Below are experts of layer 3 (counted from 0) of a mixture-of-experts language model. Rows are named router (the router's row for the expert), gate (a neuron's input weights, with its number), up (a neuron's input weights, with its number), down (a neuron's output weights, with its number) and show model dimensions 224-335. Each number is 128 + 32 x the weight over its row's rms, rounded and kept within 0 to 255. Numbers have three digits each.
Before each expert's rows: "mostly gets" lists some tokens that are sent to it at least half of the time. This comes from a sample of Wikipedia text that the model never trained on.

# expert 1
mostly gets: "\"", ").", " r", " g", " b", " s"
router:104137116107122134097110076134118119080098131154183132053124069157131088083072170108093106144100153097155116129164112120151125130150139160124182102140153116100128095080204039135117156122061164123082119107142128175160132126105142103092065140108106179110200113136091103140151107162147090136091112105137144139135141082109107159183152090068
gate0:097150147119149114123148117141121103088156158144163124181143140147174137173150123095121097122155138098113140104145133150210143094132066136168115154096102121145121090104154105102117208107118153113150117103174143139147170112139118142147168126133151136158163093141103128111141127091158153057114143110126102153074185092137122174158122135149
up0:120160131118158176083112151149146125117117113179137118153101148150157169136114161114081181124113169099155133116135160169193099114128094148170115148050134186120115087105152128160174186095095158094098155156182077132109121149131080153131136120145139085125150127109103108101092156059097118078106189141119146151103129171163118125128133114114
down0:167170161123143139109129106161125141156164131137159151112117143138100128089157128098067090125168140108104116109160155115118097110090144088109086144191144100090134178131112123126134182163170096126133088049132137082126121163092115180146117131069122138172103156082147184175133089170147140206129074150118089154111172130088119137135074149104
gate1:148126156147114141079095136105094090166177108087130119124041131121091138093144105112159096106113133062087153124180161169116096068075182113165145123141116161184149166139100109162191119158150110143120135159139060139109106127104146103117101136156150071150101129181153099139129122124169144113110146134113130197128078170079202110151186134129
up1:209128119117127128149139141127141134167085147223162146157157109144174106111105117056125170120172117053097168160163129126134086124104134134129159166126072105108150114128136126123087133119096095124092068083147137134135081183106156143156149144128103155143090105045089151141182157161162082158106108149142161149153163094091154115083100086092
down1:086126122097082136088126099106094132150143132130114151140168090167077149131141073135090107107151116099102072186152128119130070135145136209088087124132132151123150099139121117104110108121168124144132165146126148129183183129101070124126184115095187122062106073115217146127166124103119119185153151219167159118109109124148058151038116115109
gate2:105088181134110150191148134145147137122154123111121152109130137132110183089087100109085129126152096096112107115105101186176126132170141166118171198145153128126150084136130119134099121140158101146130129137105081107144139133129161086105113119178118103106141178162135174150165117124116146113099154081136110083069150107146102145103102064153
up2:086110170074080164107099154189088157137106051135136097112185109106132119144095171101120131111114052133131062174140085149117104116172129123151159170147142092133147081153174124125113133136139109112121146143123110135078178109106156118197120174142076156091151066118117139209110142106103124119124096105143140176034086125149105156125152093133
down2:123135109155173099096144095105123150121079137110145173161180119094098140184095126091140137166133097144119096161197140104144109165095095080057158095105031078141123130164140189101121133185097139123152117102137144199108094105132145122141194164125130137118134124165122138103111132134066149118106134091092129168134156118121077155117140163123
gate3:090186187145129133182167140114137128134140108119146101093062087162085183108181152134135135168149105102122148173152136049148089116115120184108127201099099093095147227120126166073133141123120105074126124155175116086124173164129107083137171136139148139109171099079080126070194157117079119096133133155157096165114200142157121105089133117185
up3:118141077121166112109108159119118094116130145104185163168157206144087162079142164218107118106100110125105131150139142113131164121091049149168078198201234074104156081145109190137111085125135125129107124176127131159146137163171104152111184136117102130123108118137130144117087101138162124195138090105118122100160098129136119143157141116114
down3:153142141056166146164154133130106089127142093138079138087090188198087100113162135170147127047139106168152122145098151187133149093135068171068067111129053122125103141108163110158109132117101111130109128137074085114109095108101169142188108151110086153159105118134130103118135171168152117129059108141172198177118190127124138149135121135119

# expert 2
mostly gets: "ina", " John", "á", "ai", "ara", "ford"
router:158145099122105132104069112122112156133151149139079077135132115082131083160178157144131105150116145082096110124086090139109129122023114088162065050045137107104144149114124078164117151102132114088139100125148126125103097108103111141137157088084131120097111053149157121132075122137118140116184133171194195120167078134210118154125107108122
gate0:122121155078088115203109115104129138207077105106183147156166182087113112169133053090128130127075141122156080182059081149155052096157151135135146121112132162085120084128153135058093108094150072171091158122139132125102135106093157084145056165099188092138128163202142094124102144174149172124145141153113112077105100135134158125150112173126
up0:137136129126160092212162171119152131083122074138141168081148135151143117088115112159078117153127132098110092169147076119189149071127106184104119087175130173143114097038106106131120118102099183133099139151136138113133105135129089099152135175191118098155122180064133145139115160123132128130176119145149147148113131133116121119138152138152
down0:079099160129136122155135161109123143121170126095129140176116131197130085136079162104058145151164165152083163165129110119138121043175099142126118161145085114159155078171102085135136134161102106147189153102099073169145059167082158117138064170173116100138181165156134198162137115111133106144090083096106072151079035109117070156138123116171
gate1:106181178113124167118051080167070149133136169180106127135077151102145157092161152096079154083181149160088081114176131121146109169079116072106090151145117169049159174091134122068101126145165098099138124090117115110153151133138160175155143068171122109076180135144087160118153141132092130204156170138107214202163111152122123116130180154151
up1:109115125111093093128143139128128128104134114104127150145163141185176090162119061113181124095145142085111176156057109142115128154131148162129134100142132078188094127140163078153110157133053095109130150121187085160155104103110123139151151148037168168127117162139150094115133141208165177083065064095117091117141140064132153133056108164141
down1:107146146142144125112165119105132111156188126086149093093143149161105115146179110106194128145136069129137133136141080116113125111101098139187108086095120074163126150156102105080102099117086104157165106110102143134076107051089117109132156136079191192166125082116124149164091187179100083175130104148133100134165128092097115121102140178130
gate2:108093114146135091120114067112129136110114110139112085024160128118128170133113065140031128143108071142137132135156153124155121072139115139176110162136086124143146039157132114157137199127161143081171090091108132074101058181075113097170060144099124135123141164135179148114100152141154176109108170106156163150179205121083177097078155131096
up2:135124122106127128130115096103117056115108166194101095088106079152103111080171131129197142131143148174142093049124146109104158160178143092087142089109201143143107169102127090137065094136162080147114128228116092157117097089151142184094138158146093116106083076103078137144145086129098122194121151143146170157099101141126100155119195088131
down2:103095135130131104132150133145121130188074114057119069068102143100116151120149118183164154153085085082206115118108132129179131123137111101114105193120146067160122135095037106161121187144148120153119140080118117095126132203168138138095086125097080174147141133143129112100152106169146153158131098174175113137173133138088144159081141090146
gate3:154154125141119073179099085140115200167126097159139147194158157168145183193126178171053137134169098162165173123107123098150131108115138114147113165083113123110129118125062078131124073098161154098099083134110121163173123123149101074105128088071160110195111122150082141084081126114147184113168099137147125126122136153148107083144102168154
up3:115084133116094141088117071092127077119145076137112124142122120140156091117111106125160169198118128131124055065128085201151168149187091098090167095185180113117144130100164135163100112071123123122095140120174124124086112132132126167086100170164110106069139148087162115152122084152131154090148122139163136095177189208112136171133109045130
down3:181110131160095121174121098119134068118152138087159072090093183182150075095158149055168127164138108124113097089118103136164094140184105096087156181076154175126120106084101097104111166117123140148114126118176126091128177154114148128104108134101143119113175086107142149104144111127108137097109085154178112116169102100106155113172112126139

# expert 0
mostly gets: " as", " is", " was", " also", " are", " were"
router:120128187145146097169148164154157145118144145093138153096111142159108131101120127100106161104082107214152087085128108175108095126147091149100132156153101139119111101126101204136090109116115121133107138114099130144134158119148136120125129119157095064132143131128121177109164137129142138138078141053112208142117161186061140138102096095116
gate0:144124136109175100141126123106091193140130090154110103123098110078186160149118144069116106161113092111148164155148142099134177124081102112170124122099102058127176112200102136133106143132043085098079041134139132183103115143125117142156157084136146163127190098148163121164162157076137093109104155130153111111116103146122137115150210156075
up0:163121137104175148117072127089166107117105092159097125093118156057112170169112104114157163108105159125109063158113071134156123172130143094199089192157127116157118172157093136123055118155102095090138092143129140121157118132106176157130129144091118057161106152107154157111141117152098194168124163174114137082136097165149181096143125112077
down0:095089181168083123153123146120167042064123143135124101088161155154091167137097127125119156104117069104160150095187093139118159142113079079167113089133116104050132120159155094106075132140111048095153143082240076123133125127117128109143148185143169121147131131063119124152149149118154167141162158114140136129113157186165130110107111078134
gate1:127117102139100148138142103088119119146108162192139131177117142083135149231128113170117085173094146117161192120060105116144161146111151146138107085175177130129157068165111148088116093170128099167086168119096162161086101120103050193079089160185081124145160135146157140113100120158093096074146147121203114135147159094147141117091128170074
up1:121136162103083130130126092094161195153091130143059126106130081143069136155167146232122075072087110165167131124061087163148104122114117125126099119142139158124079135102152121155131128133106151100126126145098156134110115049130107146164105155144162134156186178077145102100075155197098091136189125179122073136088101157117138139092119113095
down1:159078091148112100112145138143098109143091102144148155153091085078145173163147116137095166056096121110101196097065159117068137165155165108191104169101120214134173129121129155134112122132148094167167178144116200123137147157078136201189116098166125166109052201160155180124109093103150121130132159075166103134074158128092162127169159148135
gate2:131103097135089095141160168133154109072107093089082140127104157123111102096088152109119134186126129144073125162111117185088128113079145135116110083134148149148127179110093131105071098103144122163092130084133121156138141171121121128161201113149130099188110060080132091124155163125068131160128084124094157060144176158096166142101140167143
up2:171093121165119112183153089170124113095131068087096137120117142167181143130095116188069119111111091103161128191109100135133123151164164164118168173163123171138097106159127095106103126115133086106144187109164137164163143117080189186147119121158105123159082177098140116137131139136078153150149099125102150178188176164108099134140106119111
down2:145140107093120174100086154095114143089129086186121142133157130140094155146135112114123110154150109110098180052070091129145145077053159103101095124125128114118177097166146112117097173056081107155153170115177143097219148092065160085092143138114095089152146061152073122188129100118129064156174090135087131092063127097083064121112089148189
gate3:149140132137098156171108123102123144135113088162172153156111117070153195132128142137107158113123117092143139147100118124145142180116079107128149107130115143154200117100161095139077125149194145113122143148098105132170124090137138101151099128161124177087077110105105150122097072136144152153139137104179108108176177169197065122095143127154
up3:140119089137096129189134115098097147150142037103099109118068176121128164176085141133087177148067162134077101104066176196145082151162102088142113147163181187076180167092113113177119150184156146127140131110145148103101169114082152078156063118167186121078170155133155169120129140066136143126136150156142073073158112120168074139099137074136
down3:080109088141111092176108132162101166161146168103150122109162133125128095125113104150155178110141161153120146118147080165135048099151188088159095139081140078101110103100150104138105067105104121146152111125081129050133108116112126090100132121148138148115130209164152134152111150134136104151125163130103150138176169070108134153162119132112

# expert 3
mostly gets: " W", "c", "ag", "qu", "v", "ab"
router:156139156153154105113146139134149101148144099171163134182127169121121176141145092130166089100181092061117154138156149120162142144165165143137123166158158110153132145192137139098140094179192079124183138142134099083120130176152127130133122187119143137174096156100165143105142097113096129133130100213093014123102131121139141111108182195207
gate0:177125145136158089116117164171158213176102121143148136166094108169155144168105175142110162068103101116166104100115122115141096131118159127153037108147102150095112128155137173144153157172159168080063160144112131146096136168144144067111095135175138153198133179102121102115114093107073099094042130099141145127116089142128045102168124190150
up0:129090144130113195178141117145099048101169117121142113104136072122149139109129136096123065093106169182133175167126126135134081073154137158128112078147112109078102091108106139109154170125146129132160109140082137189107116132106152110094084074129109143119163200179107149166100147138125174124146106063062111144168111143104090151179090098146
down0:084178101083082158071126089096127099124196056132131154153129100095164143133059157096181099065132142108159100174116083125132126138078109099117152098114100094141156100077215149143148082115139185169181082147100139135111109098102159109104136088076130190094174172143100048128154163173094151116188071080109135139215157140101087143114113190100
gate1:202095147078135134138096096100122190079131147190153122136177111153153156159115163140113100184174128098112120142113068089168109134131101114109118113149080205041112102132127172207131089108112111131122084168113162104132142121116122094140130127083166097188105108149097050095100108137118114127200058141156141155108097110152153159088075142163
up1:121061139187130109134166167110097111154188122151163198084129100092116189086090135171069159133123078130093137116098107166157153110165102115183104104140143148145085089205101158110151118144161110130199119159127118131118201151084137086144174072170101157119078130151209043189215118051092132121139126052151164121108042072103183101130127110115
down1:079113063165095102123102132095107133147146065066122202073098108128116122170145176106136148092163096168133138066142135138133114090159136125178114115101142069087146100180168137096161122101169112075141142116186124137159142148109133099078082140121147133086178156106195113152124111116103062140135185132130169032118086105141093108113118132070
gate2:200193179134110117139145137143094062174110126172158077094195112125171176078147110107130111103107129151126160123046065089089090123142140171130153144080165085186070075094117127104215125162145153102153077152158083126127128123151085091130162118112132142143087146116120147203159124119169136159107080155154086129057137116130162085124109124171
up2:088133057135186105119112151131144068084118132128172100125146164116118113152190128086131136135077128132136109119161131133113172121057182102087119093102101128104120125099106099149109093170116118103087202172114123092052171092143095138085169201139138165112134132113181097160051137117115126159159078143166104149157130121112103120100153185125
down2:135082125124134098130154109160154114062132093137115124128136201142109108094136154086101142138087162131147049117120079154107088133079085145165141160153065080166167166150055168109126099140144090139106144148089137086135138083159114142114126107144113169163145127079111059123147107150124108176161123144151135147124131119101101119178139132122
gate3:139180095086138125142104144117141169133097144119162167178113091142162099158135104202163070095145134132101104126161172149118128124091155131120097121119110131185092158137120083088175142156093089142143126143166114132137121158130115147104164124079116151180131102162059129077164185153164077148121133168141124131167126156119148123141151079162
up3:143148069219131095100169132139148073106174097149136078133197134192127078204123092128121135080147170155138186157124145119082079142122152118105101115150147112129121156147152100173138104163078170139121083109103047124133120139129163134119092144127177144168060098109119178182191156055092080161153172124146113076134169112080179176132100141100
down3:161151070181170111107193185146116105165126119115107144093128177166121115144154114109087118071115129134126161134140134132134095156172148150126141164132141097136121108046142155148110147144121117080054131113103076139131152182174126136154103172092127124109059082123131183150156146130113079143122151113151092120095130102087137125117183105098